Weights of a small mixture-of-experts language model, trained from scratch on English Wikipedia: 11 layers, 552M tokens.
Below are experts of layer 8 (counted from 0) of a mixture-of-experts language model. Rows are named router (the router's row for the expert), up (a neuron's input weights, with its number), down (a neuron's output weights, with its number) and show model dimensions 128-191. Each number is 128 + 32 x the weight over its row's rms, rounded and kept within 0 to 255. Numbers have three digits each.
After each expert's rows: "raises" lists some tokens whose logits its average output raises strongly, later layers aside; "mostly gets" lists some tokens that are sent to it at least half of the time. This comes from a sample of Wikipedia text that the model never trained on.

# expert 14
router:102095084158136152105112150118132172126121104135072069072154110160089157130153118094135131112165056119152163155081078115091178149103111125109140113095143121186153112084101174117190127107170092
up0:183110170084181101176136107136181139115139140173128111109124074148111132095155198109053087157152061176090185148056141087140057090115138143146126128149136102113098197065116118156132158140106117
down0:160172106120155155112144126091111142077114122206139095129111097226174137097082065135136126119125179129156096109164127097124145089088115078135080106146106149168137117121087129176157136178142078
up1:142117136094115050091112090194184187150062113121138104138095095129139161120117129140157112169144100094167097107093138143170135111150135078149128112119166079187176174138100122129029078110161163
down1:147109119143125190152115121114118071196116086119108155120151070140110179154138129114126147124126154140143116150085186128129094152136112109192092096029090131136125118136168114127189081095115126
up2:167067100112132054121135069111090188158178160108149144110119101113136140124149157126159195168119165071091144140139138079142111162085091127233108135152130149121179147159165122124128062140129134
down2:161196154135086139145083115141132099105118105162135160138133171120094118148134129136159140126148145182120138106085082131119122207090143069130159183121107085096097144135103137150170088062155148
up3:150159128142121132166143096077107094188169163146095156111119135147179126169113098123177161157104107154188152122112138098119143131110125159128139179132171117127092124197163130128125105197139102
down3:142127143114165076063090085111135092108148178189161099074138163147165108101136119186120116083104148104127209073099127110172167171155137140113138117053143118128073159152162079134151185152118230
up4:098115111127161127062110137134105127090168118114098160118088094106177107093066165106092128108125122142155107090141148096100166102102059189152146171144187148143101210129079085102116173108214072
down4:125129112131139133097163096154088068196122139115186126096127198138120144087088137161125134098092134061117121137113110177164116103158139079140129177133063172050104108183149147122074104152121151
up5:161102151179106106133150084164140127108151121139079117111150079107150076141144068075133144186155049166137114142166145122073133101144152144112118111157126099138126126163118107125188121196105165
down5:042101098120148152115150206092180102078148195077050153127112075148158207138132155166091118077133219138063085072108117103136083141135175115139120185056160041190139112070055146116127112083102122
up6:078145164106151153174113167155096152092097146104102111179087204167128085147128131055149139105108161141108073157180116177107136114167124160112101170159093110098169082085130158155131178133147143
down6:119076137128089096134173118119156091129151151153084169151078126089138123164139157116107158119100085155152077109119142122054130068105110084111145149099101145138128171099110117092135116075120143
up7:176142111123123134112184139097178112156099125077106023140171100155075103121140127180105194107108090068106133088117154160119076167131119125176119140163143099178102146145146176111172101119133088
down7:132087093139130093088129128087121135081148092160154105068119148093134108133059142133155146106084105144142134158098136129166167120159133146100158109121106082130137124153148125102120145075146169
up8:104172072142149155042099148150161179137125148128104090095148126092116132085117117137115104158157163147171169108144123170130063034157098106126045171142122101112119155138118156162120116078130104
down8:130147176123166112135084119091109113132120095165152177117114129113113132139168130130132122167135150159148108101104099176135133131182213136134142092116045120162098187118114112128093157126102151
up9:100102122160092114141127083121100155159131140071099138109156096053089124144140116139159077151117145182146133104107135165138135092172191122130124172141124120079155111157094113122201098098125142
down9:137084144132161078121138163171088125096153171182103150107111138132110135172070068154143088102178149120099117102160133114114196072142170163110135100156041101139199131098143152117108103118164209
up10:139080137105077139127100184183106113163137121080138098117134159083119127146108113076135071137082157140124122171103138095100166114148152180141101121112161152119139128128112149156156127082112136
down10:214146119143165149158145090182124122172097145203218141113139063108127130140135135071063148121156108119105130149119131115133066054099122139107133161129116141120134116118114121124101116141162104
up11:158142115118124128117145131106139165093154117141111092096142131142074145151148187132133159105123091047088159121136122054129100152156078188165087105150116134155105113126148063135103125100177094
down11:107110189090156090143088132133176093135101104114181106129003098123082096126169090125146178067114079087142082101189142121120154136196154170124127106118127138151119147114127172080119104116159093
up12:176152103091150108084137169126141175149107121087164117126119108098129165176103167151149112093095147092110095129072174116120124144080148198128155129144143172098153122157100194116115139145106096
down12:142104133133174109064155080111118152081133106159123121116090088156086136150137150122163196128143088071186107105105183097106122082118138116116135188060066097125168122124175083090192166105100187
up13:139152168104117165170172078139171143156126139116126087159140190197153097200130098096111096143110168147121082108081137130107082093077139130134139133125100150129173166120114165120129157113124119
down13:139152137144112089174100142055124152143143152103192131140113132107112080180103119080153178109191162128179126201132098145166069128180085132184149095148147202169101121136107134108135099154130069
up14:104147120063134113109083127166131131149135164111090214101109084205089098113145115161141065133094168191153100138182094142091166117155149158080140121114112151140116101080105097127110110106102105
down14:105098146157117155131122126133087080131153150116170104145152191123179116168068149056132120160168166153077132109171089146129175158117110080149150163144143140124135135109169089076100166186081123
up15:090085128161189146166161108096177076170125111142094189130134156107162153187161105145087069143119165168207129072139140154100106121128092187153150150158126153139067101127142166108165119121150170
down15:118067088051156068163156141066142145145117067061141126142081189169133134165135131123093124115123175129113129090129053162118156058127114069067160121143156147080068153134122131090153075179132106
raises: "0", "89", "69", "31", "62", "11."
mostly gets: " his", " His", "–19", " their", " her", " (18"

# expert 4
router:114101116124153114134168184136153144138149063100102181119099127136127091120145166120124168124084169142123160139162092110115086137083122135124094127124149180166126114095119171153113135106103107
up0:136121104093132145070138098188123155174114151086077176117096102133098122076068118120148116106131068181122157142135159130084157084123102141125157157107166202139151112142059121166168165117156106
down0:132140113150174156112151122164136153131129181128141117161137129137151054134123102152075164116114158164174095135105110137198128159143132112118155092138175097134108146128161128090125119201140138
up1:086111143103095116152125119120111198154165126148102128100122157098099084132156188184119127138126158143135108172132159125139095144168118143083142053115151209054131138082146169122152148109123152
down1:173054066126099120150072082095093125095124132123168125071152118113113189104077149125070119116116107154147119118190086162117171145155114160156138081136124182112078054100089147157111138157133079
up2:146102143130161175066135134167140143074080177121165085127175173038052102169045178135152177132137134094058080077087106082119193085171112095080097150128113112105089118123202134135129107186132122
down2:113098084172117158182102113179095141109073141103099102101151114145067052106198122174114174129113120106159165141106079149125122109063052179141110132179097132125140110123148122132128090136106092
up3:139082084137130133058110129191114094120144151113087131136102106159124104156159162121070122136097145106134117137061126171080170121192113110166110111129089152092161095098153095129157180203165122
down3:121147112158072096156125135102121124037148147136141085188108097101086125107170116118086144121092100201138105145109124167120114080143094110089158131111158119121153157129170148105128110121125164
up4:139109182142074191063208123102104167210173166093093145111070108196125136124148094155056058161085114134067144126105180090123113127127101139129070161121158141118100166109148180105070137160169103
down4:133185142076127140097118129160133138153098133072148126127102150123085084175110067100148126114121116183096050128125092107150101121208174078142124125081147149149104139187173162190200171130134142
up5:117159099096098121144132092176125115160117105145106131128166087146140131118140135116128141181101094125063144103194131098105112096150150123162092149163076146085088178110150128188132105070101096
down5:179124156095066136087111129095155122182149162056177185127105175069110128141137115197120111107120185112148155167118115097165168141135125136080153120194170066107126056128129104086147093208128217
up6:192107156147149158108101076113136138119148139150116118068112141108129061132143130139171109161095137089177141090131083160137148109106202091133150114139147153112122147138168114149140137087069088
down6:167160133152131080099086114132121088146110098170168105147142059130106129173117096143172092082168167138110112160109124109172146170128132164173107138087077079153118150140157127151098193105134111
up7:071103094104116163049100115119125178117144134131134140137133147126073167138097106128165092133172126142077155102184121159176130125138148138081092100154140113155143074130106114141140130130169124
down7:159136134146053105175139177122176168159094125131139136133158118143131129158139107131168087117135152142115125240077152083112132129104086128086102086112095134132197093151118162137128131110084066
up8:107132134070091150071132116113109110132079091118102183065096073118160145184144149107191082141099089104133127126091104158114128099156153121117114110155162108128137109082129120148130136086118188
down8:191126116153171134135129216136121106122163116150147076134136122120098090114103159155128159162125139107162110132104134125107121147060120122158185094066131152119150145201176136103101127133142065
up9:104096090157103166090107110108160118164062128139150130143183151154204164171118124144158171107097189103096112148102127160132070123192184047132143121112106176072207150130206139108141148028163113
down9:099125166146147097128139177153171111161153118155094100159107157166128129078131073128139098106176143140141131103141150142131145144138175208153074144000122106134157123137126135195126069177115159
up10:183087211134108184116075146073104183116119138140129123104130157117150091149148148175157101103144122220160185099175122093071094161123137151095129107125131081121071132204136099143075133142176102
down10:101118127127179104086144161134118101139119147144121122096149078163176117173064147111173150154068142118121105106087125111143160120163123145150129095052131127156122173148138114142127106134106130
up11:129162141153101136119155102130147151122124194081133143086129165134111111129078151117165163115157119177140094124167176108139120117141145156122089107113184135126145116151119204178101165188128055
down11:067090125061147140124142121120134095098113112122131170073124107119117107119141144105180128154137119156146149151146147105125116125116137175124159116083154140176159144116140146096081109142103189
up12:130092101092151116180155169117131173154136100122127132063130129127120069114108141070114171098094080075120133161087116127182144116130110109163106195141114048160073166125141134160089163095138160
down12:150131132113126146131123109088124121174132149146125152097175094138155142144113104151082118129096148157130117120138153065117126173165171120152148054146071069117115178182125146111083096156072085
up13:109112129130087121093134135223118140154149148115173045135040116099134173160140209167112134141134121138132067139107108148145081098114097115177145128105093154115135144176189143115153102105120116
down13:098114138166126118117045145095120117160136106107153170142204092103091127182143181120178095176121092146153181113108165119124122154086150138155096144080127134120107143092116160115103116109184082
up14:113193094148094119076088161094108105081111138157103126129150084113119079135056086106121147077159105094101140162142142113096132110127186078118110160118111137180130148089135135169052122087159125
down14:151126127204163134171135143093183127104166136132078118130115153133077069079160097089151131125139124130128124119111141101088133155131134147130168062141075115135122125142104151119165159133151133
up15:087145164082074139141150156166119117075138108144136117099141087099129110092097124159110150151118083165122083135141132193111159152153150079104151160121116145065176074100133188087103122178139144
down15:135156145090188124146089127112086115129073103122151133113122174108149074162102144114135120112089097175092081099130119123154121156190172147129089090169131148183113164130135152114165164156087078
raises: " |", " ", " -", ":", " –", ","
mostly gets: "poel", " (0)", " UEFA", "loan", " FC", " Maccabi"

# expert 6
router:116108127138115118182122099157138155157148141083114089112128099139167151123128136109128143171186120123163081199158182125189121146037132121073142118129145192133107092100117119110193132119150147
up0:136154119115121073134160145138138126152114185142133104167158110069116113145188140117173118130150083119143094121162079090103071141157170234134124109149092126173124114084128103138112151128118125
down0:153126130086140126172125151100101123095174150119138162069140132121128109157116130136147100132115183148115150154101149107143134102163152182119073087127085069179129075174181108098130164080172105
up1:044183144073152094157163113131144137116075098151167121142110130130094092166120048099097111099114119122082170146129140095157152074108145085116127161170122097165144126157200128150135131135135156
down1:161098066168103078135143138088146098161156107121184110103159156130155120128166124155112119108128123187136067134132077127135181153184161135156120127167029194096140114151102110078163085127136156
up2:152157112163079082094141112167168114071099091198147172144117120170127138176093127125107157087136145129089130128107151113125119110202148158142124186138152148140148157157094158119115113135190073
down2:168120118164145151139126140126138095174126155150149142185111156145163087149114165153122148131114098138144051091098117133142098122131152108115115194122132127163086149179134097187211135158099171
up3:091174129053130188151059160105092141142114117128143133078141167140205120164136098188099156100113071146173172124176188140105147136109140140139116138118153129163150154124147102094071091175178117
down3:130060153144097138141044149161139128174181119107094122161171102095155108113151097109104198157135105130177126202182139144154131155054141090112116099123107181132126125151157099090139148141094086
up4:159108105211157136121152084136142171124127172125084101179132115181094145181109180155151133107086090143152139096059129105125166221061114163136128131162188112166092096137084138159161125082134077
down4:097161158182081117152142137096119144153147140151148095139119109058100079099147122063092104131130104144184142102147142127136179143080119127107160085039152090181115098086121102135171102179153121
up5:172119122115181171083087132121135169149144214149118125129116150159159096179112072175117072093151132154164130148091118112136156172110118171125185116114101134124126122112125064111093093136134085
down5:183117141156098108172085157065174135138156124135148145132130142144148054146099191117139096171131122172119137112125176101116176123049084069090125124072153158084136144129095165170213083179075157
up6:140082117102154101070132101148180118111135134156126118118133164084093099115104151157125125155121153135108135098161139080115127101197119115117122131116059180136159127096086101117139135121090108
down6:132111085082143105132109105210085137182094166143080164113170051157133133140194121124154133129107186097110136101088087114143144150155119149116131114070162163117111189145131115173131125130196141
up7:134174153105136132141176095072168137128129141140142191133069089111152144125151121148177133055116076141149148156125161143136112125136098157139144112137115110140117093108107101168163110111134165
down7:138107156150101100146155085099120144133112138162176081144160095124130183082173186101144137159075107114107122092096070113110108137136115064055162092131109133123102132140119082160187093072165164
up8:073144134091153168078100147169103149124140131200150141162100162156124087061119134091178105102194150196170148169152114163126098133167146103144171118108098100183104150082146103067185158051105162
down8:144148141144128096180101188134138124084112171153114082137153159147112035118142078064094160132138158147120159110126130160158143156017120144113107134128093095173129091107130153154123108116112094
up9:117148137087088085109152150135128081035107117097158139100062134128199127120140129135109103160122122135086132159099128111153136142200165155127088113150139085103168155178172051140117167128123110
down9:144129126110103109107124156079101111124137166157124129119099139123125118178086113185072148169148138030117120063155121150133082082125163135106131112120167064179134141105170119113152135099191206
up10:120099148160150128160106128079155142140099168143088128151077151075132098189130155180117095090127125149091100134137129112108117081158107138051120170128151123181099113141175101141102125090117107
down10:154172121081183087081095196124154128114073115131134140108121127135102129097130089153149119189130127084094085113135162168128175133149126105081137150080101163155096150191113116207087113134110100
up11:095068114169089086138112137141097133106108149143118109125064119175100146121151141121129108145091134126157125140113188109177112115136125133142149155174127194129031098178091118117154110057107068
down11:136146098114197127115086168117127149166130095106165098174157120126114202163122169178151167126126131131136136102118103180136126091107126048151151133060182097112134118126126162138085137109163131
up12:117182114108140081101135151181159100167131152117160092117141044133119136059132109067080146137140116088174179114148082155135085135129222129123114176126131146152094164170143115165180143130149109
down12:093112132120131125116154120116067101144178100072106139118103108115112113179111131211125119074070154136080098132149066112164160078091097111148141113086079119095093159149124160148110160176125171
up13:144154164104153123145181150132167118081137141147108161161127130158117135127137122123118108129173096166057140107112130108139139093114117108108137107139197200121044161122087091109181127130077141
down13:099147187154169112122132165127072093172125146074141122167137175139099158165136129133132088142088095126097162164120175139128116207108070122092095094144142078122150172150168158142077129127090203
up14:127121123125039121158094137140155149128182133090137110089112174118090123099155186166113080154115226139103152145121080158129132128141126140113126123140115120115151039133115155135097107075131092
down14:105127091137158138159102150102127143129141159223126092110069125116154151130129120102151123138107104121109163125111166156143101114089144119152102077121178097114093104144104140186082158124135084
up15:120102118137171130071100149104206119130136127120119146091105106109130159119179122074059138062163111154077159129117143125148082156074115131128113142146108142176137118186098117129130069135160133
down15:205119110110114137115108139127089112127163127145136133126144129121157105099039157078115117152216150118136085101134160152115176087108104167165117180098138109159136158153133114119139162136070125
raises: "|", "|---|---|", "|---|", "|---|---|---|", "\n", "Season"
mostly gets: " Nominated", " (#", " 2018", " Succeed", " 1944", " —"

# expert 57
router:102171078097160155103216115142154099101113087130172148175120182103071106141127164130129110090144111070047159132115133085139207109099168183154139138120087116108173096153112111108144126171098167
up0:105144097183173104140093120039120187101145094139144150133145177146117119082101151126141120136155134134099153079118145141173096148169169101131158137121137146176123084142135135149170092089124123
down0:082169116143102063095163159110112111102157093141131148176156111123203171090110100059118122101095163123128064135160169186109093143114100139212165140164097142112145167148109104153127088091128078
up1:096127176139083126114147091081138174142154158178025074051131032111132158093142118185108166074110082117143185135080165143083116120124179101148107193137117154104143147138113176096136116156126092
down1:119107151186176145074117137095148125167130087070182139151155127119082102153135099131168069139063116155111114059126107119150123161136124108080151153062157109147151113112166139182134113114125147
up2:148168150074066098130177178167101129083159136075152114146111149121091108132126149129171112115094185116089159115107137117102145113155184179152124146160211054134151078123128170191123108086109139
down2:150085130177169134119137085057106129157114160122142111131158118150182130124097117161131125159084119179210079115173169203080121147158138134145066150131069110072098151141080110143129118126137191
up3:165128110136144155107094092078106124158081151142151085106168115080128147098140066125135175135116110099082134154154122147099117153149169122092079166131120153123155108124165138191133084106168144
down3:144132137198105139142160087110101125111185096133177124106156153130153149225125148157141140073100165138117140114098076092131110111150099105164188134044137051104109147134081135181097142135089152
up4:112153167141146152086129132095159140169150152178125116190149097109130106128146167146120132144148169086134150147110134129154159151154126112115105115117123097174182158102099156083115113150057127
down4:113168100126118157073106114096200114101063103113124147146124152196120172049138082160116159091066064107187123093149118138151126150126114172080121118124092184182091128148133135166153153084130095
up5:086132137110121135144127112240102120207122123091167136152134172160144118093081132153174134139074140154153087158162093171128152181141127095109229144112121153127081181167141142111133152072132188
down5:120141088085170099093124137093109133138146138085145133166111120091173109124154105108111114159064112129131081120102129126108178127116145157163091131133064152177189113082171118144112068147129102
up6:124130135151108113132150138160150114158094082105145156077116165154160149151122067090085130110135106070156118135106111162145134104127135138090078141143130098097111162091157096112095144121116146
down6:119148118119126127142106152124172166113160088110117156090099119140091154089176189153119138137099141135074103085138151147124128173078143098168146054035014096061143119084078174138214121124107095
up7:186182100131070184114149116149116129103183112166134151144147119142187191161088173138155121162087140067110102095130150110142159140141178158170107191132145133184135101121058150132167087165085104
down7:122110060135105121103167120079097115147124156132131153163149148134096078111150112193108111101134122153123144124138179085178150106137119117097090083110099112151144170096102071160154143189131141
up8:126072114130103193159101101133147137107145083149144168091136157166142131116138128115142095185117108124171086134137103127131065152139122151187119152089106182149153143130126215110088078132087079
down8:083157182146130079161190126127145053110076120127156125093113153082083091132129109149137123125087180119106117121155124128140117108171162194093155125087147124141143137159134143113161160160131157
up9:119116110156111119123175158080168119127143149114130121131173125142166111091109113079121118116103125150142102106170074186119138080084135204202083169134109086089082077095143087096131110173071174
down9:147070155120102108182124139108131132113116126147148148145127130122121124121135137111114138130127182135180163163093111178095135116130106162182162109177086144064164129129143153115153120105167134
up10:104137075065090130102160116206173178111125101109140168107216128093107181137085143165071105133148051179097160137085154099162190131129129140058166184139146106142088157146125140174170149154156188
down10:096103073122152133140174104123105122145105102116185141134110129075197132130088137160118151134143148114106128107076114153092121123169106149112120111134145130154091150099163163119129129121072115
up11:161116126060120137116145100131107107106100081125068124126111077126126147127109158177124137132148117138159156120132119139091104141157077134133122183173106094081122183109147137143077162181100156
down11:105141123151086095120085118108149120127152088164088134139100128132117112122143151144113103115091100142070110089162106119118060074126114170091120166066162131174157123133165126163157106201074085
up12:121153137175099179117125216147175141111134106211156152096117100148143140135087150152135115161132117186172148097148162120118079150098156194127156164109124076060098196147099113102118115122110137
down12:132089090137184135166173157133159124138128130070222154139128144106124109163135137093130186128134139124131169136116046132141119131096116121110133096114127086145141124120156130142214153160152162
up13:093128106118129155149141157117115095172153088120085122111119092141118134098060132124136167138196145156117159151150108106137100160088074151128097157126133110130092129092146083134141141172088132
down13:153117097090176169095192158102115125071104164149087112104120158104061110151103150178181077135040103103081106090192124177153108112197105091169121152175141134098095130081156121148099109194091143
up14:127110086084128097133115132106093069129134118066111212103104084136088101084133086138117171134117107089164171103088104073099113186117138177151133095135133102123123053161112164096129138096138114
down14:179125129099154132130054093159119119122106178064118169115131135079095117174137158133164101132146143073084075081154084105119150116120128044130133135159104138153163143065133105123115152137079203
up15:144132090158166151115101109152096127088136111109090057094135141138089136104154115130090102127156122117136150149048165153117121098166154174148132091142156086171157107145112113105111128090094096
down15:123110152086134118087110085113161111139123134178239160053167096149078145128091104168051155168155182119181132178135076145202165133107130147154162186074151108116104142108102149083116153113147129
raises: " ", " |", "s", ",", " (", "-"
mostly gets: " Ali", "ş", " Abd", "ı", "ā", " Chandra"

# expert 41
router:057115103175062069131127144212227121146038096113175152110125151086145133142170105090115165094161124144128087178111165085155157184087103081132162099129076178106100148149131134150125114115207139
up0:067144116157129191156130103130080125140121163118131112154134150119106156119118158122174125122098107127110132171171152098109192144157073117134142132143111145121138152112101102143202101144212204
down0:116140156170105163142099076116135116115119109155181160165076100177082082151075168161170120151136108085125148159164073133129078130168173104123144186209136134145094118180150102113056114099094196
up1:110146139117120169137079091169169183147114119091113120147123131178146081155086110130189133151087136116095193138112109126071182143210081165157127125084135101108155132158177148146169076031146109
down1:138195117148170162147105144154122145059059094156143077127145087076124147082157135137099138086157108074145115128105146105171124078206161134076228137028113204187084124170121144142160129149146106
up2:125078099110134137119137099163042067116133195131096171074141080082176157101105099077147137102081220096157108194129103124133159168131090137120081156143196117142064082154146191110159185114151127
down2:142116138133144087123098142161091204170149153134128117120116112122140142121074128177080111151114164097098118080163153209112128096165097128096180105080116155159110112155171142140117062081120144
up3:167167130098104200145113146125073113116193117148192137133149129096100102170120187099168077186092119095182134122099111139154139097110225137167115152136068139138171108124117091146135129187122139
down3:078129124131143101142130171119148107164120147094154177105151121116063137184113102126090142077108142110108156135173113111118138112144134122122156078117145114170127088120106117090149080220070108
up4:187146096085174161044116157123089054159125174101100158209200131116139138112080142110084104110116124085174106189193103130164086115130129147150139126117165084115132094109164107116173077117108149
down4:152095131070104095164147152120160126180142138096111119145136152032144152176135101176136108124107162165127096123083222081108139124123131141140110076125124163159153098113156140138128140133166117
up5:132110150192167163047112118133119142154144128138103125111100091086104092148117170214106085102137153096141099138151164142134160148190119139129137141183080136085166113165127115158149075153150104
down5:160108161099080093173135162139152135090134134080173109075128138219146209084141056135155070128132127156068118110135083109152119077127134144184127128145162135122097126175184097111089149133137154
up6:104131143143089113137123133115110125183171128106105136143167082115175149054183094105182172099093133123143114116103123172164114156129171130102113121135170186190140147127142180159080142155097124
down6:141101095126173137180140131144080205098127140193179105188173133100170107137105125089092132127156168119146057105095124149117206092101126133164112143135100155176171152124144080154090170099177101
up7:146143137093097127147082125165056184096141138112076133178124113103090109153155088142154106179129151108143125102175161136144195144155117163130068112120166066155140119088146115077099151154137109
down7:120172088087090138096162121160095116115139149170136047088142135170145141142154082180102169117116129145139063120189117067053114152067085140129145180155143143133172156106101101108097146126112125
up8:098139113129143100133109194139194115080153164145155104079127170116148184089158182162112087135122073109105114086139153151098125167176147152109160093161168144088164115125166102124082137156117148
down8:088140079138105069112152099083086089062149113189173140201106169132166110129160153099105100084093128213129121114119094104114120116134130115174103152061104135101092126110131132105134084070127099
up9:159145186166147069068099097222108111149141148140116090168114096105143188119127077142101133177119106111123119072092126115030139133105119115127143170128139126116150154172100136103151144159128141
down9:102126144148137144107146105103120166135085107140150170124149174117138089115117135122134170126126111147121157031143094131156166198131108140075161132163078167128098102136176109076103112087092155
up10:159136138083134123118108100116109146103109108153161101175142139103170164120112099129163166115094181108082121089116227105075149148152101119149146100126136122222117163127071146089142092172176146
down10:107146134131126138113136089135141108188133142098132069149102138124102091101140144102113140099124184157074135143165101142138086154143166107140131149188095119138109135079118098137119088183137158
up11:125139164136123104038103111091166088160106102083124131163147136167075191187171119132112145103149083148053133137181124103090089124151137088143139089122133183121131121204108136118189132139095075
down11:122101140121063202129145111121152133136177102121112149197155096080111178152125095181169080120149127157132079110080175130113127175127127136152163132108118038156050218126175147055115146112104117
up12:102069150168114171132120152113068122097139167083180141083142135067138192080154118148153152095142145101135151106099126150177072180129175114132068108142107166119156140092093093155132056129191122
down12:101101148108177119108138172163129128112063128111046137141142082136134114132105116115159190084114169128154100099149126149154130084112138149150139123071149141124129135188164143126168172113111147
up13:149181160103055143132147055145121158138078148144108120198129135087111097128093154082111115128125109144083053100153099077079109104189158133091117093127147109125124088126112132135138144086162099
down13:124107122152142124137128092146151161096128152109084127177104112115114177148181165112152212153146120098129118076096195180091185144076105142149130162085141190153195114162128093103178141176142074
up14:134108139110133150101169109122144156121071127139122061099161146110127136114112110128160134094109149137128123126144118072113089186154138126162160191134171124083128138090124106110134100147136155
down14:089134118121111155157183155137124112173139155153101152129137109111119107083113169081089108132126121117179125089138127133161142160113171096178094182104044102129124080152166102124121102113119108
up15:147179130101131200157163124061173118166158154092107150112184151145096129106112148160135113143076124160152227109110144135127097103157094134132156128129111103116166137150119119093071154099141133
down15:111091099154168149138143161133139127086095150204067114111200128169135134127165127103114190115159142183108165135149076133134207129149135107141128078080116132161178112118167064118172141095145098
raises: "\n", " |", "^{", "^{1}", " *"
mostly gets: " 0;", " ±%", " JPL", " %", " 1;", " 3;"

# expert 21
router:087167123170106100120097186136104140161091134128094208078179150114101085175169132196141124136106158147122141124100091125092155117115127107120127107102174108100197123149127109207126123152105148
up0:092184117167170138105087129084142105123066129105126117097152186127123111106178058115141110121074147104164141141123188092138130124200162112136096094146117114128064138154149133104147168143124151
down0:091117127072135113132143105133176147144136083084108098161163143195160108113155087162080161106150149187057085129134193150136147151133113129153150111088140169182139118173148072124110074208111095
up1:109162130102135052101131157087170206135082124079133180123031148128128141146116124076138138172132176111087107128150134187128104153138139151148144131156126084188153110166150141134127082161162138
down1:126177174109093083140108093129103160132110092146157138085140033109155099122162124199099051125096123145143120124155074144120133116150135132133102130145118144112110153127147114132101168144141115
up2:094119095097129130143129087111129125120173143201137130147053198198114068112066085124159158141140139133155232166093220162156118156132112192133153095130139145133092119112082118193167125158160092
down2:176079115106147130148097148113097134139121132124125140144118079090142138123188133206103120118094133150136137129087105180180209157127114154149096089168149055104189138151089127101080144106110184
up3:131077165157069125129142136147149111152090126074101174122150071082084165133122093169128116114111107123085161146089116136134160120156133102135158135112124137144129120114113196152118099089090119
down3:135154172144124114104154172121152109131140100037143111153138112104164066169198155074097103100166140161138100077183156091146079096099110120078119141141137107133148123116112118095114174092209211
up4:125118099074097077105123108153107150163050145129098141093110163155142062102098144050132131154167154132090148103152111108138102107094096108090100109096159129124123164098112157136159112096106128
down4:092202115155065074116076125060048153116139148170083177090114155191115144091110131163089107136137094162161110137099104119131193154193050132117103156137120143062193128164116137114124123121130107
up5:099119122150115105178093089145142149115109139160117115165060133156127144144050136171123077091163123076102150158203115080139134107098094154095104147108165153068142053158135175157126107141108124
down5:084112165124149158156155154092135153117118111070161130143128127105096125144137146071107172107176161086113136090147139183140152112084105100141153106110136119135108142087157139040190089119085187
up6:146083137113116143152121100132160091156140090092130132169128119139103155158159162121097084096131090130106169098116176164077113121093109132171157112121126126161137134166126119070123123133119135
down6:087143176096151088127115106154117155101081151112080128115158152129096104144090103159130105125126096161077098087111198122166114111195093142106116205152155089122154128126147167116130087127122149
up7:154104076071088126120105121093168090078084068177139202096084202132158144066111115131175180078208138161080143109062101107160134082140149137069148121144118079068161145148125091135140152122076103
down7:104142087105149149174129121127123106129112138151125184123132095165163086148113177164147143160095063105108165101136129135165150105112138118116109135167179170149156112104134141117136104125176085
up8:139124144147161084134128165173128170086135114119194176090129143112073120154147079059139130129153167097161121132125086145168131114157123150079188111132072167054056101137158093109148073102124159
down8:160179093123104108114133101129147132145062135102197081097170136131131174115182198112131103069157148107165159209121153096085094136068127100109174149127125143114106093099069222150124170056119130
up9:148114084108181146127202143098185130141164120116135195138130173110168122134127085162162150172136060152171144128189186142104164112128124128135093127156087166073060152143151209131176072098133154
down9:094068107162139163100114111082112093150138091124097130039130138144080194128082160149132160071074128101119088125091118062114159143187139128161141136073112150199125088178105072140125133099128117
up10:079147168090084125121088142106133143115081138120131120113065092142179126085111100171096116100127110194158159100190120128183116137092195147138132117116139132112126107129115135081140106158039132
down10:158098134140165113188162136157072122135117112154114107121160140131143147163177143164143117154127098089178114104066122082147152192102106102102102133105080102111161120174167090170123140111146182
up11:129118157120115188093129132151146135141130163081097113102116160170144111103105167153113105057127116099146131151097136144167101095172108061104163109113191077079171159153128137128089122166096113
down11:150157140101117176183152131137101090109073131160119144120151115154150096170085114172135162084111132089113110157153135091064068153109161146121056108114104143114102113089084148078133149141112129
up12:108194085119110160128092081126080091140211102081113150127119157104113089141134115152128109138085131139093135111133119114143119154153107170161127120122145168116067128183095146115155170196208157
down12:113101128150144245118107150126074197145100130148161116114148136218130167115123094149172191106090140117183142083048102156142115113139194119070141168113094160096125094147074086205133117101128134
up13:124163101097101119130135100147131115106164150066142110123160087145123137108105176128100076121145165098128165044166148163180069077123157151157135095134132086127161122088138160116130105117107142
down13:155135155181076137145107133083135154134092122090139123072132116137115151125150131086164093202109117159158140105101150136153157106170153130152153095095146104107157149087114099150138134139109159
up14:149173102165139148134159108095157179175146109114102116105122122146116118159085169130109144123122097121137099125151136087132094111142162158118118146136105121175163134110112115116121205143136114
down14:119113132091214129130200175125131106118074122117086106171124136148116084140133081172156128143080152168013147118163097139158132177121100087174127112116123121153093159130122160109092154051141159
up15:139131118120123090085113207078175146159072145156118181103134180104094159119135125182131144150105113080120123086092129091191120139130135163132175135112131172124153126133077143114136097150121156
down15:097113142155120119124117131095197140135174077133187157103156129171137093122129113109150116061144143175114109099092113146068117117103153080099114153155114168116126144186131087159116127087125111
raises: ":", ".", " –", "—", "?", ";"
mostly gets: " San", " Coordinates", " Born", " Genus", " Occupations", " Label"